Experts of a small language model: width 160, 256 experts in each of 5 layers.
Below are experts of layer 2 (counted from 0) of a mixture-of-experts language model. Rows are named router (the router's row for the expert), up (a neuron's input weights, with its number) and show model dimensions 0-159. Each number is 128 + 24 x the weight over its row's rms, rounded and kept within 0 to 255. Numbers have three digits each.
After each expert's rows: a language model's description of what the expert responds to. This comes from a sample of Wikipedia text that the model never trained on.

# expert 9
router:137127143101115116139145118152149134100115140125166087115159140117147117118110147113155118112162093109087150111129115158135097131102139182141132146151129080078163079166130073147128118130128132135175146107106149151142107156133080142168144093088122097139149106080121118135087086148162150146098175133114149103170117140173069095101127132141103116151167117126141147110119122162090175114129126137129121140136122128140127169114113156115123107118143141114141153139139109149148109152115093
up1:165114132137092072132140140152144150119123157126135105088169145109136130149133184123155134175139133133151123156136142115127147155113099173122099131157083116134155072126120113136097103146123124130104134079104111158155157137106125110174127089131116127121114121141119137115123105099087127136108105088115103142132154178128125160120136126124123108160131120139068179130138104157101171133166107069117124148132127145122137080110130139090118133098149140087123147107123184176134146122104122
up2:184105140206129130102123133114113149121122114099137123147095160123119133112150110122118113113129043130129114143167112138136138120135114116124107124145088145170125124160182115098102091155136095150121128113115090136121108157119121108121128098139148157184138153155154132128123138112142118139108133086130105174148086153089135108087116153138124143121171154117159131121093105131167128150112150064129147112123149122144120096122116157154142127077172114101158107139111145122103092116139119
up3:135143101107143162142145103141160114114122131141139136116113151163095147110124140123128124168143134088130138129109169122102141147139118114128092100116133114101146107179104142134116141140110123110100156101128163171150134073119120134166080079089114123150136138128098114152083106115101130128109114092171152167151114112150125106063143118100141133141095093132129162130137141120157144177101120185143140121161106092125128156102169168066132117128145115148155162092148123161131121141118161
up4:156132141111133122144159100148075100093146157130171137134134186140088081147085138128098162138127063143102124121144123079137146110100150143085117142077144118117099107149115131108140137118074122139149127153106129141145097138141130158165105154102126092150173110153157091128119105130146125174142103097106131143131124143128059147074124092097125105133127120143123106161151121150137127169120132135119143121154119107110133153138145164151128116137114133075143120138114137167142129137142165
up5:165109144095159110106092126155128109108153138135134115091150132169153092110147143105133127108131108100119122125133072120132162145115133137141162124104134107093085089155135106145153123090114099141130160133103160093110138128104144138118139136090125126138151121155116077085125068161168118164096161166109134118152107138135131162138141154114151129122135127119097115123142086140109173159141123159114169121111130089117134128141115165110100146145129129160097129150100086188192098146121119
up6:108111155127076104156127132143145110117136094114128124088171117107123144135127109096106121087155119138072119094128116111148161149106134120172125093118089142138142089164150113157158111129104156189159133133102112145097117105132152161156128133096147160108127140111155110142147157139133132120153149099114132114126152163133119130141131162105150141164167129145129163079093142137114152112168072104117098132120126147124151145168122127058131139103102167103136133093127138158136081089114120
up7:152110114133160087170160112117147123087130135125129130132095133068088109121137149107122145174109125128101163124084129137114139125115139125102152151138133122108114100141163101095096161151141103095134141104103124110149132175145144116128126105127130103143163081100084123127115116152139117158108176123115170140109081145135075153101105168150156130108113148160126141122174158126103147102132123119107151179158122145121072138108168140160106154157180096169105120137137118121141122124138119
up8:113107160132138147151080176149126153102143090130128109155116112147122144148160100119139126123090121120154130161123150141194109107109143178157146154116102155095153121119114143129145106157100131141136147120113146130135093126126165140146128100117116116157121103124125156064122129110118134109117142121126150151108116130132121132092134107109137063153136114091090161138131111138073183136102087110104148114149119100139125113173113156162110081112146118191161120076114143144150117091110110
up9:141133109099114158134098149163128119120198156127142119126107117130114122135099155131108147123129127132148093138150132107116117113132122125118119132096155076159140140145101138168130137095156151154169133063097182138173151109119102120145110148121133106116140150103103135133119064105098134186135107143139119118132141162104088105118103082136136119187125168086140109123113087137124137125100134136178111080143103146120161120103167142101122132118104114119145117132130151178160135132159156
It responds to: Word-initial consonant pieces. Single-letter or short word-start pieces after a space, especially p, P, K, m, km, as in km², mm, 'N'SW, 'K'ris.

# expert 4
router:133138126138132076143117120163139132114140132134167112110134115141128120101136093088137066108103116133157182139105123136116127200152109179186119102149117106108166100134150076121133082116150159123142162121117111146135114144123085117145101117104154107096159170109114109158115132092145120134110121170145155132141167160111122150099112146133127092136183117100107139130129108158107143160139136123138120100121095120140181174143165113123090124144126151148125141095131117119140121087133110
up1:115137123102120102147153134114073131106159148105094094116157139129123104142120137144105125126183124093125089127128097113144090122146148120143130120148129146119142107126092125152154112122091133117148156181086140105140130142141078110164159148115103143123163121102122130180150138136108127142145149125174126138141158116128106130155140169156164157155113078102101161086118117127162161142142125189064108090118084134128169132092148104095142132143125146142151114145086142135143100096142121
up2:136123128125156169115131132110103124123174128142138206101133125136114160115127103134136118154126149162124167100132148139135085135115114131119171129095132138137156144144120116131102130110134153165106073126081165132148095168138097110080157107133117086138128140169144132111148136089108133150123049165146074148142159105105125128124151115111124149134137091153148095132112144163113115158151091110162093104172129111150122117122132125182099113120133131099160104142163151120112116143152121
up3:109135098142110133134150131115120122124145113116147097154115093128158138109117159103136114052114131078122170121115189127136088133145103143126120131141136080106099131148118113131169124150137142132167152141164126124159161101135121181159156128102107130139157111119118095122141109154174109131142159141162176071129130130125126157118087113155133122153158136142111119160168121122093137107122147179109130146109107091150179121105142118096132178113094134157108160115087134144084116132128132
up4:151141113113104121144125150158109089136136142115169141176153138148140119132142129102157091113141092178126104122117068101139124140183106167128132116105110156106125111136104090099138082131104107139152145152094166119134121158125068105083126125144115099138132121128161175121127133105123086151085112136130142169173172096075103136137127126137116125140086068126123107106113163118137142139136093123143130133130145137147152160142140152120151149155130092126155152128145153119150083092128140
up5:121103108123155127098143085142119104113154147157135122148123092142161156126169093158135061139150160103117124085139143100106106124112097125151140149139141136114151105153132129135109141152126159174105122120100145125116142144102098107116121082134121114106158152168203117099085119091149151157106154147155114149199147137150136115110122152092147114137127097124142159095139157144154173133132094081133106131128088100108104123097132130148160091106138150117146130146153084132118135130125130
up6:154115140119116132074073132153145113113102101142124118185127116131144124130175143101169126123135157174134128147113146124133155135165085174131127138094124167122106098145097156122112128111133141122111119120115137096149108132100148120108124137104158100139118099130139179094177091120142055119067112086121123157153156146129118146148129166171112117150091103175126144145114154136075104107083112144116151106132121147154127115159115130146151129147143120145146147172123138133129155115133102
up7:126113166125116157090079168166168131124109140155119199132103140144138112104106150097129184137087123152125147175137165116120143100164060138127121113146123112142149131142099129126153128144116115097137113152096136114188098072132147145122082151127116115136146123083122113114143098124137121129115102146113144110129156121102128147128091102107143145160112106136141108121154176100080143107070136126131121123149144143138122100142103120147142091139149080097122117106097126136144155123158122
up8:148148162133147146101151148089112119117121123094181113103150160141138099116109115088129156095148133191122164165121123104165131120126133150130149112106119102105139099153120150118138131111112138121169122133129175150141127134135115112145100101132131163138087108146083106135170101094139137134109109100110156068083136125138119159139144098178129120133119140132146128157144139117105150122195120147092113110133100152137162174137142142114121146147134073160096131148075150158131077116108127
up9:109106136139098142171124144121128120137120111119155149089149162137122157133110165114111157142105133162139142138113147129163135192152115153082145112131105135100110128148100127106148146138085153139136077116177129142110080148187093109088147129133090102145140088115123137116109115132111116120109143136097118110144112167126132144112150074127118119137123134130120097114111169168145111157139102105144123198180142129143138130107143103149171180122129106156115123115162076134115130110108085
It responds to: Plural and possessive s. Word-final suffix pieces, mostly plural or verb -s, plus ations, ers, ies, ities, e.g. awards, troops, world's.

# expert 12
router:116115168129121139109148143132122116100137109154147122151128109152161131079133116109184072133123126173148127144112143129147128157161131176129119104124109117115147145153155114111139105140116136116167129144069146171160136106119123161140130157095155111153172129112111105148166065118156106123120089087130141110138133132118114122114120108139124109135143166135155143119133135158127135110129102121145135118090099097166135130128137142128063102123158112115133149081157094143192145084109063
up0:095149111121157146139147126091140126110146129106164142093135102165122127138160150134147162105165170137139119148146123093112161114122145134154139152155176117112112142166139117150144080151155133107127101148099165162130153168185120150113117119112153147099089101125090126166131121130154140137119069147140130105127125141168106121084083160122141094151112173108081140152156113104118140150129113117076121135113148155103089114120148129118139150137141126117093113085142106096129113086084117
up1:133139126109124128116164120133157098138143105092146112138124140181129110140132109131101139077130194158129128136080136104149113108102119132173132131151105107138145120134121126158166118148092131127152153123166126163123143094144091120172120117131151142161142147097126124092106120067153103179132125126095139102111127138169118162113110167147130131092149125142104095081123149100106125169150117111120085143070109158119067134127101142133144122161138115166133139103117077132128147089139115
up2:128086129136113134130067089116138160114119103086122094139113130142145116123122163122122103117142125178125128127132131127128141125122129160150101137156110144114134141129129133122106100130127121104049136140114151116118133146143138117089139123117134083175138083168172138135129096163104108112110128123109145156126120123138108171107172122171103108137157127129094162084129096190116142158139095097142131127089171135139140161143100206144154134135142144114091123110127076115142134117098088
up3:125121099125156120143135111160189130126102126148123149110156084098132151146098130117092149174107129061131144117143157157113127132156105139130100129153107117106070119131111129076119142133151127135124092145108124098121096137116132083138097122106105169087146121127127118195182153138154145117135091120125107125175108167088119132120137167103133185125134119126142138166143160142128161127139101125154130118183100132124159079136134131135151120132162114108105124150114132164165147120113125
up4:104098138139122124151124079144181128106118139094128175122129122105123117121115111132167117182130147130153101125110144178161141125154167152146136096133064120083139147136115131089090117144143127133125090100155171140121103133129115126176124094120110126117120112146116113158109130128173151130129113103088147061110108152177113103143133153149147113108101124113104143157149114129116113125140096107127147143166174154164126146141173162150126118139140119113154160075108108100140142100108094
up5:105122126183098119118143076142119106105152146127142154148134122132093153125148152138148158119163123132106117126088073127128115126152160140100177121086134108125096139080072102104128124164097154132067170127148155152126072119104134126141146153108148077100132128161123098117149116123138077104133104136135159125113120154121111147175126182130111119125119181125133153122152087139117100096165127151109134155082160116152129113135145125147117139152121155092107136157127139146117151131125133
up6:154147122155133131103184112124113107140139165095163174165125129070115184139112086133165151146151095156126135133138143137094111135104111140089111127115092166131130145151138100135096098074113137132156099133126143133105098112149102127080122141122120147108106126129138120149131119132090127129097074093128152162132156146133140103136177085059135125132111103108155139134115158131148107132155095159132089166185133112132118159149140113100158130156113127118110115116164135095115132123136153
up7:146134149088154109125045138114127132128116113133137187158161126138122145162133155126126089099121133119166135144128178084124120109137143140115161115152143127144158151159131113088136160044134108124124138125132130114142125134136138110146111101118159095156196158088086114097120098133143103151118160150131139131135164136092122147103111116111136098120096162137138105131140139142106167148127159128149118094151113098146111127102147107124121165115099152139105132110134100116168063106120132
up8:142106110136128128164122157154151137118109110106126180149127124101130116114133110109119143153182154192087161162087128135132122136117164133128109136101099093111133150127144101098106134125165159148146120116125085160128118127134102127117128135108079107133138062123143143145125136123162107113114121131161148102099114137145098170148159137118135127156122162105160125163126148117093086141115093102079131135149145084170134115107168137134166142137130137081146139137135144069153152104155078
It responds to: Line-start pipes, word middles. Pipes opening a new table row, plus mid-word pieces after a prefix, such as on(go)ing, of(fer)s, in(ver)tebrates.

# expert 34
router:125110148133133150127136124121162099100130128158142124120126155132143125118118114105159111113140114152094177128137125122139091138111121183116102159138104139084173119157156092134154129139127128122148110097106126140170133146151092102135140099110136086149155112111162103101109070121141121175119144144163107128166146140164133098078119100146087104145159120117164142129105133172098140135110141112129097113121087161186120162124108136124111115083147165128145165111118107156204136124153123
up0:172119098111097116152115103148126160091130118102143128114119144132097136104124110098149121081147176155156141161099142145172111119140136152160150130144134140125160179124135136128156103138179160149088100087147111114123135117119138121136074134135114144115140118118174131103132149092160105096105135119126134174174139165155142122081122128125126105143134176141166109144114121092118114118104117149156168143153068112137103118114152156145137121160128119115204128119123116101160127098132096
up1:119124121155108134089085104087126128126140151114133111151147148135107165167153124137109121141158122100125126111102153138157142133110184153094152131126110119131117117171135085151077140126084125118117131127119106124093118165111125128143128113111155115162138151110121155142132144177087123155135127115155152157145101147088135113132139127102128107126109116107108130079074148102135120190114127115122071124101155133150178127131142103123130137083080201156142113122135102159109100127183121
up2:151150131117177119099113104124169113120111128145131160101144136115104133085132111115153101116148119111136169137138143178149127138094113098159074130215168097118128133154107124111136123125136130132117127123145163118123138159105137106169143102125161109141145104107100133101145104102140116142133138163102148145123190075170132144126111149138142118155135140171139121081169082093103118103116136139126126145114092126117137126094102142127085088132163129092133154108135121093151126162172140
up3:140125109139154148109150123137134155135137170155145151115122112102126132154133108147188129142128123174126149142092101144143126108116081140128113119109127145153189131094139109147106119115125117153130117138132125153089075135144099121103070138156128097131104140066126133079156135055144125185102167118145144161132171121120120094098135171114146127138138133103149117115126160085088177147098116117142120140135110100107154146134156142124115126150110114098138125140177100084141153128126128
up4:132124112113144079142148160147108141129131172156142145139123109102143133114114117120075115108138132112092120158155096119200134139118165131116137135094118118163166172096151133144123142103148121120147136117123145114099136134144141102158101093129139100122150135075089135142111145156126139064117128114141139138087133158106111149203135129132179108120166157097125149112126159132138083103101121103142092104120099153119120136099143119138091141156139133128142096121087145183148144130100084
up5:128107138157179153080157124123115130135136095101141125151149109130134120112138117105144104105066120095127138068136127116102108128153115136101084102134108107159133150134120122138090123150127116136128149136083146135163098126112125133138103123134142138172148139141132088117097129139082119167120136123105143169150134104145134128124133080125081098179155130123123151183163122129111136131148114125117127144075110135147091108174112180126088107155165167167098166118106150137089146167147125
up6:127128106084103121093125134152180143110148119117137141126136116126088142147117069128137144150114135081117136082154182158088137163139149139137132127164146105134040109134131104144082151124153165158093105148099183114175114125123102137154146144087176147107152122109122146163158121143135115161123089161128138124137130143096102097137128126112132143118136087127148134085137123128135142165132124128118138109136116133139151117126158086143120160083093155096119095144135122165144109110136126
up7:123113106124131130131135143115117138115147101094111131087152154145095132140129098125130123112171107148067141116103124174139169123097126103130119102173116099153153114194163111128132132164124145134081121110102116134106123143158156128101122145134195104124160113110129121139177173155099171137128141167141118163120127115139134141143131087113143082154114123126137154072146089127098169104123134110126129095149146136131144120095137126164087113124099165145151138075082103097122124141147130
up8:217107125135093138087132094149119133140170127153137116086172119116144178085167143117174116142122073167121153104120099168145128124155113133115105109164135097085149118122091144100141108149133098125101158137115156153163110132140106118109110123111115123107177117134165089127128129137102126107106112108111117135139132144174128137100152132098139094134150123147138128128124154086121180136143098078152170132131110133100117140119132150159113109116165153098128177112145128129137146114138121
It responds to: Name starts in tables. Space-led capital pieces opening a name or word, often in table cells after pipes, e.g. Rank, Featherweight, Brooklyn.

# expert 45
router:147068143156111128116149139128147130099159118115161120148146145103125158112123141107166112112144130119118152124130143144149128164114110156147116130106103109097167152129118066154155120120101152131124158063085118140141143108161088148136113114109125099132180148139134091180105083145144144132101126145163138133152126107154092164133136116120137091142193110119154158115117157115108123141108134115091135118151131139105104147125122134106082138132131143134128147124143074116179105146156055
up0:167100119123123170138093131129126123133129172136116194076134125138090196144117112127138105167092075168130144131125122137143102136093105130103121110190130119118202141157161095122174140163140111148123127104116143140153119150150103142138101103127143113139113152101133125122101158123125151127134110153125132103126118118179131081097139120095089115140096109152159151102128138120116153165121132106153128102137119117142130172154131144146113063110115147094135121137111115108132085143129121
up1:143129137130176124133089141103128113106080154170144142127116150124118122118136131109125129162134113158140111126155124125155176145161104166098180088099114125168148127129123128133133118102124129145179159101099179130143147086134107119100148152116157150105114128101121159131119035151089138122105141143148163079158113134084109090129137113138136124119113169149151141118128116140129135151108161115066120137143131142134121104138141124102157141137138088120149118125149097080153088108099103
up2:101152110109102105162139159173105135098142153112109124108124145130069145131104148106135178168141105163168150143108134132122098155103162156148149138138119108121122110101143101130133070167137143144118106109139139143100129156146082155145143123119114117077136127107103138123151184167095129087108168125141110142158139152079107119131127135151151171123159111124112081142107115155131096136118128160118158126169139131142166165118131123119108118114105090142146081134119121131149187138099101
up3:095114112087105102138090130123127115106143137115155100112123132174111121110138127102101118130118165184143167114124141110099128155140152143126159136158155121141154123106177149104127105167146111135128117160114141187139162126153163077111133134114191112113126140112119128077166117096112111132108115147099106137106129136095105121128168115094151138173097159159118117165119092185164170095145127148127085150089133151157144108101145139118129114098134116158152130108098120144124151107127102
up4:109104165178125072133138105145159096123146142171157136091115090156163158129158121100111118151164158118112104104093157144088172163135127151131161101173151102091110105144125126158139131137103127109135158141151117149134131128137098135116130156115122120124153139136158094110120089091115126143148160150163129110130129103075135168140097134172147055114156108122124095093160108110156185156114122123132124111110132075139147111098132106121131129164120130142115115143117135131123091130125111
up5:158131140119131122076130089159121060144113083129149149132154138136136206146122115104162096141131115115135133078111116151091146134162156134128108108128152117110130119147117156149095128128107105155096161134097162165139139110123135134111116130118101105127100137182139101102113091095113137163114122129201124155131140105154146154092122123119128127128126141123106153143136139101137144123122097126132133162106088110125130130081132181109172182123110149128152147125125146102101107179129164
up6:166129099137121125178141130138127129102148138128096142095195130121152108114134116129074119147146154137081136095180119115139130140074159132172113143122123138111129098114144149099070109129135120147136157141134101096116113173123123124135143091109128128117146166094094169124157187156140126102114094150138124137145148134159130129127165156090162162125157103108140163097099074137160112131164099098130128124137114152125126115133136141130107123131155136102172118130135117148165135067102128
up7:141078166130136141154140167163171110097123132161161081147120116138121133098136120090094115148094162100080156116080117116095145149135140128149146152124119109119161106159111069120136160130138101115135112089139134178137122094151105123139095117122139120089125140130119118149105103125153116143126156119143188076096096116161119143107121109143155139139132146143169128122155121135092171101149094133161099095133100138146103129132117140138122147160111131103115166123133159167114103116124071
up8:110121114100126155101134102113136124121100166121160136188160109107123115119178100130147105145143107126164136153128081150113141126156114122142112121136137136149156128143140143106114179113087110134122142120080171147152146087136120109145104128118167114094109138126158135156098084106139126168091136132128154151156141129125097113096111110060097110108077155139103189138152128125144131099163112104152105170141106142138072133113131130137157096122172128091117145125150172140115101134141132
It responds to: Table numbers and "ch". Cell values in pipe-separated sports and statistics tables, such as 0, 2, 5, and the piece ch in Branch, Utrecht, Architect.

# expert 47
router:109140119133132068142158111107166107098119128136168130108137108115119126132132090113157126158128151107141168143160147169126122189121099176138089136160130117093110099157113071132109137150124111125137119099128157139157178166152107086118146084097128090124141115097137144174109095113126100144108143152170124150160165141118101085132127125165114135157122128134133147108139104158126111152127147101151065144125105120177135137092150106101121103110142145111132116125172097123153121125150124
up13:134141145150131086117173120147140098120105140103134141137133172115112132132147079118140130170097149120143124160160126125139122149112106139156113112140133097143158112135118093083135131163175101101106151113154158130132159127143175071129135109145117088093101105132137154125145151084178107154090137140138116127116149074156103129094086147154123116120117100147139144125170105145127108109138113093153097117151117113152080154099181102111118103142146090089104171123150146135115133126087142
up14:161132172127168143145140129146138119124120121118143131151119157108131083101115099119079139126117120141114127163155111135124106101098135150149149126080122112136196119133139083090130136136148098118145162125134158105139141145151094077173094093145132121135105130094109104090134089102184152179116132160087132131133127108165085147119111147132117164128133124140148133137129104150108154095104112104130094110152182147163124186120130127125127115136161066088124147123107132145140153129112122
up15:130139113166165166122144110120154126134137104117130153152123159115102124140125109121117102175099135210128126178122109098119114116157131171129094140114117146115154131151104086111137172155143104131155111138120166148111110122134125119149100124130134128137105128090105189148149119135126090169128114113150121117137134128173067141110122101186140149133119143129117128145104087132121107122121113069101094106149125186178120174131117143121133131140136093083153170126156120103123132108124106
up16:147116151091173164135137131163132152128102128135133139119120185137113115122131119110153124130091134150132151162180128130149112082093140136139155111129144141107163142145163112096180138153169093101121145103119136141102130127158154144148132073141128112151098108067088127070135116099162084147108153147051108096113104115168103108109076122127129158113124115127126130121146112122118169120108144105116123118148153143139109139146129107134128098156129072123094136123137139136127135115079124
up17:124127091105083050144154146146129149126117137114142136123173112096116139140151123114176119119124100095129152120162135162136111150156117118119083145158152118132081088099104135164089096111150117152099114127120124135160150118153118137129141148106141129121156118145136124185140149147113147092090115148109126165147157126136111148138143080136177114163148160126132117165146116130142088114144130110101139127153126116132148099125154068168100131087122129139102108172150147116064131125164123
up18:108107120118145105120139175164108156116133153139167097112141133150159162117133132115101117106119116163150141152167166136119132089127136185096146102141186083139119200099103126154103099120159161138122115134114139152136097141120154149108117083129170175141130127125150114079119103143168133120118111113093157127104127152126096136139166134097147064108145131168119108106149172093123110128170107131084109127135146096135116125147155109135134125164115129119141155118137103136126109086135122
up19:141139149124141111126090145145134137118137145150147142102141124105128146124126117123104121121124165105170153130090172133109132147117109130159144109169169115116125108105138166133082110149139112107070126175107136166121125125169149094112115108130140116115116144176155087131132135112131095105137130139112117094134099105141111150096132088106111099090186174112118130102140093117103122110171096127191143165167128086127160144133155170135146097135148140101121108124116124109111118210128126
up20:126110103129131123115127137104129156119128109140123121127140129129148144115096100119113140132114111092122123149127116128161130126193145095135141123135112176160145091178149132140134127156137135124122137115130145112179130117135099041122147166121097147148129118122118143165102094175095101171144177189132110187158151157104155097143142109098152143148140125120114150168155151136114112186129112121120077141147101144143120130148106099143135118106141097173119083103127166134136156102137129
up21:119091112170170150136107147125144137106088160121128124115114135152089139126182097133140099158136111082151106154130087113102170143090151157138127127145084096144120131167138100138140147122144134127152168115151127144126102146144124125140136162102148103131110149138117138125191119112142126139094128135134115074115122104155134119101096120111137120139166108071146151093128079134182130126130115089099129137183128110151135138094165162139141098138130109107169159095135104141084118113092107
It responds to: Name-initial capitals. Capital letters or first syllables starting proper names after a space, as in Ralph, Eagles, Tribune, Stone, Bartolomé.

# expert 11
router:152111110125152137156117114110098124094119109123161126164132134130104110087112086109152095117142084140153149119114127146160134177146136194110092142121144121112136124132139093093102082111094133140134118122121122127147129134127124129127117105089146099155208133130134120165108082149111103137111124111152162133189155158111123115090153127091115142148145148115127150128114144138127115166094154132112127144140075119153154135173118150094064155105148139136117130131102098145175108157153106
up0:150108179140183094122118180145113114106106138168125125135159137124172126141188138124111102109150097141119141159169071142127106108135112141131148140133114117118134144132140113143135121139122125108173145130157115151114135093090139151170129135097113114156115102100099108146129102135143081110135138105132097126115137124194109097111098155116153114122150173085131128144119099100123137114151134110125115093113102127110127139129078140130084107092171132128127124138144123157212096122170131
up1:153103113139155142137145094110129155118142145104143129131101136128131094110126147135136123138170127113116162202116111118171132154106174139105084123166120105095141115168097083127145140088147125190107145133121127119118115134107112152190069093136157123132160153122089097153126120128149135142122122092166199138149115120148135103108118151135125145175117139114128147161181108155121132146124137160086118133108115128128138128123100157130081091097091147130111101131107112131105112124137134
up2:140109139141109146176132100114103120099166158139150152138118124114123162120119109121102116103076093132113129116134133118179122125107133112127117119130146093116132173111143131129159103145139123112130155161076113160153152135184112102123131127131140137138162134107199136137144144137122169137165129109122148141085122149118113138069128120077122115165123185109140077096130138100140127125146098138109138138153092186140158078146114131122110158125102149074149140079103137098148125150113131
up3:135155120166118155127129100072176128143170115111149171137099120152106141117116109125172140133113201114139176151076156130104121143117116116122127106082165141120130126134153091148102097146138127137110111116148123119170118107167130116130144121126165165105099117101127147122169131125104114100141075132129124144121131134115142125117107114133070143126121158142135163107141106125140098138161133153170125152107162090167108156170102115134083095126155111136109122121161076082111136139131107
up4:156115100132168139108150125156101148098138125131122115162124155139106117160130104125146085118115121162123145092142130116123133112120114157126118163151185156122162120147113169132083117129149153167096096101088101098142139121080076129102134088133115121149173133114188157113132138126126114177126138132145108132153143121141116097108145143053153108168144080118156119129113125106131155145152119068124114110161104163118084113136109165148151101117154149119143153121116164141128146118124136
up5:108118157156151106126129130146122137097144132090115131126153123143148118112126105124112108126183116145102150093173102137166141130140180107147094122130177105107113130154154121122121125150111134168149138089135107141109141102145104144168164118084103110161159168112152107177160121137133104145119190120148103148152154136136133094142151117120117128129092137107127136119104086122137128106123163147073176116116133125164136085137131154082062105127145109077129098151107133133160159110144112
up6:176128122161108122124143123101137120125116101097168082162157119121113148151148129139111131150129147121141135140104146172079171138112135167150143092118096086117135102136161084103130101122117091144137132119142169145128121164150133090156094080141138120096120131136150063144114120125142102145091153133124158157141127111143124144116127055140118096120148141104056137149131135139122159147147100127149155128164153113141112177103156113134129177147109133137135133111126129131078091152107145
up7:139129149121136094115149149120106144126093132151147132124126153094130082094144089124156124122130084078151125170125148156147142177132105175179123098113178143139138147124125138126113106080105092136150128125138152105125133126166157129134110188142132109109068156108109106115168076122102135167094138132126153156156134135085153103131113141144088113132129122154130127116136163140108125133109147146133143103116117135154161209165142114125105102118118105101134124132139173109125148148137091
up8:108102128109130163143169127096154088117094108111158097141110135132135135126161150140136129093138129148167164138080144101121078138156167157103115119122117114101077153143131085094150146154137149151147156111086142179129125159146131119181126119140141136140128117149111086156118127112145086121155136091104143122096111167155127180094123096103147111103141181076097119139155123111123130108160095096122150128109130138144116124095121104117143181110108154132115126151113104140102146107097121
It responds to: Short mid-word letters. Single letters and short pieces inside names and words, often after a capital, such as Pož-e-ga, Hock-e-y, Wilt-s, S-ing-h.

# expert 2
router:120116148177120093143146098162138125099148136147169143115113131121138138096142105094122065140119113110143183130109149131130141200173121173148114107140135114091136098126116080125135096116129134166142161115111132134118113137127105109159101119092133115109170138127129083171098116139111118110126170113149175133158139174139115126110122145138114095165171154107126158122156114161103121131106131138099110140119080092150185146153180133132100113128133156150134132132110090122149120124128104
up3:114138111131110106153153121136170131141122138127151149100120099130122120127124127143181173120083139109144141115077133149123114146152112121150129106154127133121142102104156091122128129116121105084140121165077137118158166113154124118134170194136119117102088092092120110151137130097148166152129150158125140130128136054095121157103104117131124096109131141108100087074156137134141145112120130151120133170116179068136109139141151096166140145131116097145108136136182161135128165101126114
up4:137098162177125119130148097128051125136134127156124110117139158137159120152096080147115133161164137122124142091159117102120130133101122132168156127129114135099129106129122136168151122120123124161129145128134124113096091160120112142099118135130103112124134135140122112099126132082117168154114177163119115148182165162101139091099165203103109161153172067142130130150157154145118157158111112124091137099132093086111142128144111144144138111115122159121157108145095140140123108119099118
up5:134129133110120149153132120137163131139173104122132156118119126126150122084094182118096139132139128144120185136113132100162138125113086113108114086133169117111122122118106142131120157117121091162116121164133082121126171125132190125124123100131083102121118153100097068148167112087165142126126135080114145099102117121108135127116143134120110123157196090146137136117126141126149125125099136146134155208148140096123143122137142168106101176102114150105103129113103108149147103128150102
up6:173134120104104183091113135143179092126152129096158140133132146148165185172115163146154072098121144138143162131132118133134128110110114161088151120117094152112125113145114111110124133099131147135133141082119167156136147161114143107137133086124105144132097120183136110079092106107133118111098127168119101104119121115136134150125133067126102100124107137126132115137133138133119114136174104117184118170106133106161180159125159146124098123129121102150127156102125112102109081138147116
up7:100142127116109139088190116068141123143112130073149108143132142129149154158143145126206128125144079153142126163123137157116113138191135169138129115148063127109157096124124120149131101136066166133122123124151135137122143162134111156136154122117147120110091125171128104112103124114087092140093090157115129155135162111135108138116129088093143123116119113126100124149131149150123122151166100128121138116084137086134154155083178123147152107132109145134108146119131133152105134128113129
up8:185144132169127126130135149138141124125154106126126091143112123126129113151155150134120065090128081133121110107155126193128136097149111150120119156109147136133150105136131150094130145126142160112144181084145086132129126124115170137096191128112165114158179097118144130103096132146157102116099102112109096156107111136128097150172120160136131100091123096124136092144099104127115083118100141072170146098104125122130129161135117107135099099138130122168151172112145120118137132128151117
up9:119123109128125158080089120127136130130169105187122133118127079134127131116118094121122068103105171144138134127120098140128127114117117115129146149112136123157120147149113140163132167118142197166127124096118140127151153068119101101124112141126113130125103172137113161133144117117110128128126091182212105101124133137141137121102143104147116170111128137141145139128090089155148112141107152089178107116100080129168087152148117108128109162095109150148170140123158131138119139130133113
up10:147140062149140115103080090147154131130133102169141121124132107117141129103115136111141102156133107119129177069156138160108126126147101134155095155122136111121119078131117172163121128117150120192120172156125195135166088117099145093121131122115135130141119135113141116112119109136122145108120112143127158100139140128068117120139137143128098159121135122197158151188177131130131139105086149128117160116133075122117094123123111159101097110117134122109118113161117114112136122149144128
up11:118110166133164127113130120079098101128115131163145136133141161100156090105157107137104123149141140111128099102116135117129142171142082098158146120123143136124129132134108123146172147112146082172161120139074136101115144122168135099141139156142172152112156131119150117154135087140115163172143142087145158157168060116096119097138149107128127124137121149118165163101135154152127146115119135111072062084118127145118069114165106115146137127127133108115133120120136141088137123110141121
It responds to: Plural and word-final s. Word-final pieces, mostly a plural or inflectional s after a stem (prizes, rebounds, Years), plus States, -ities, -ations.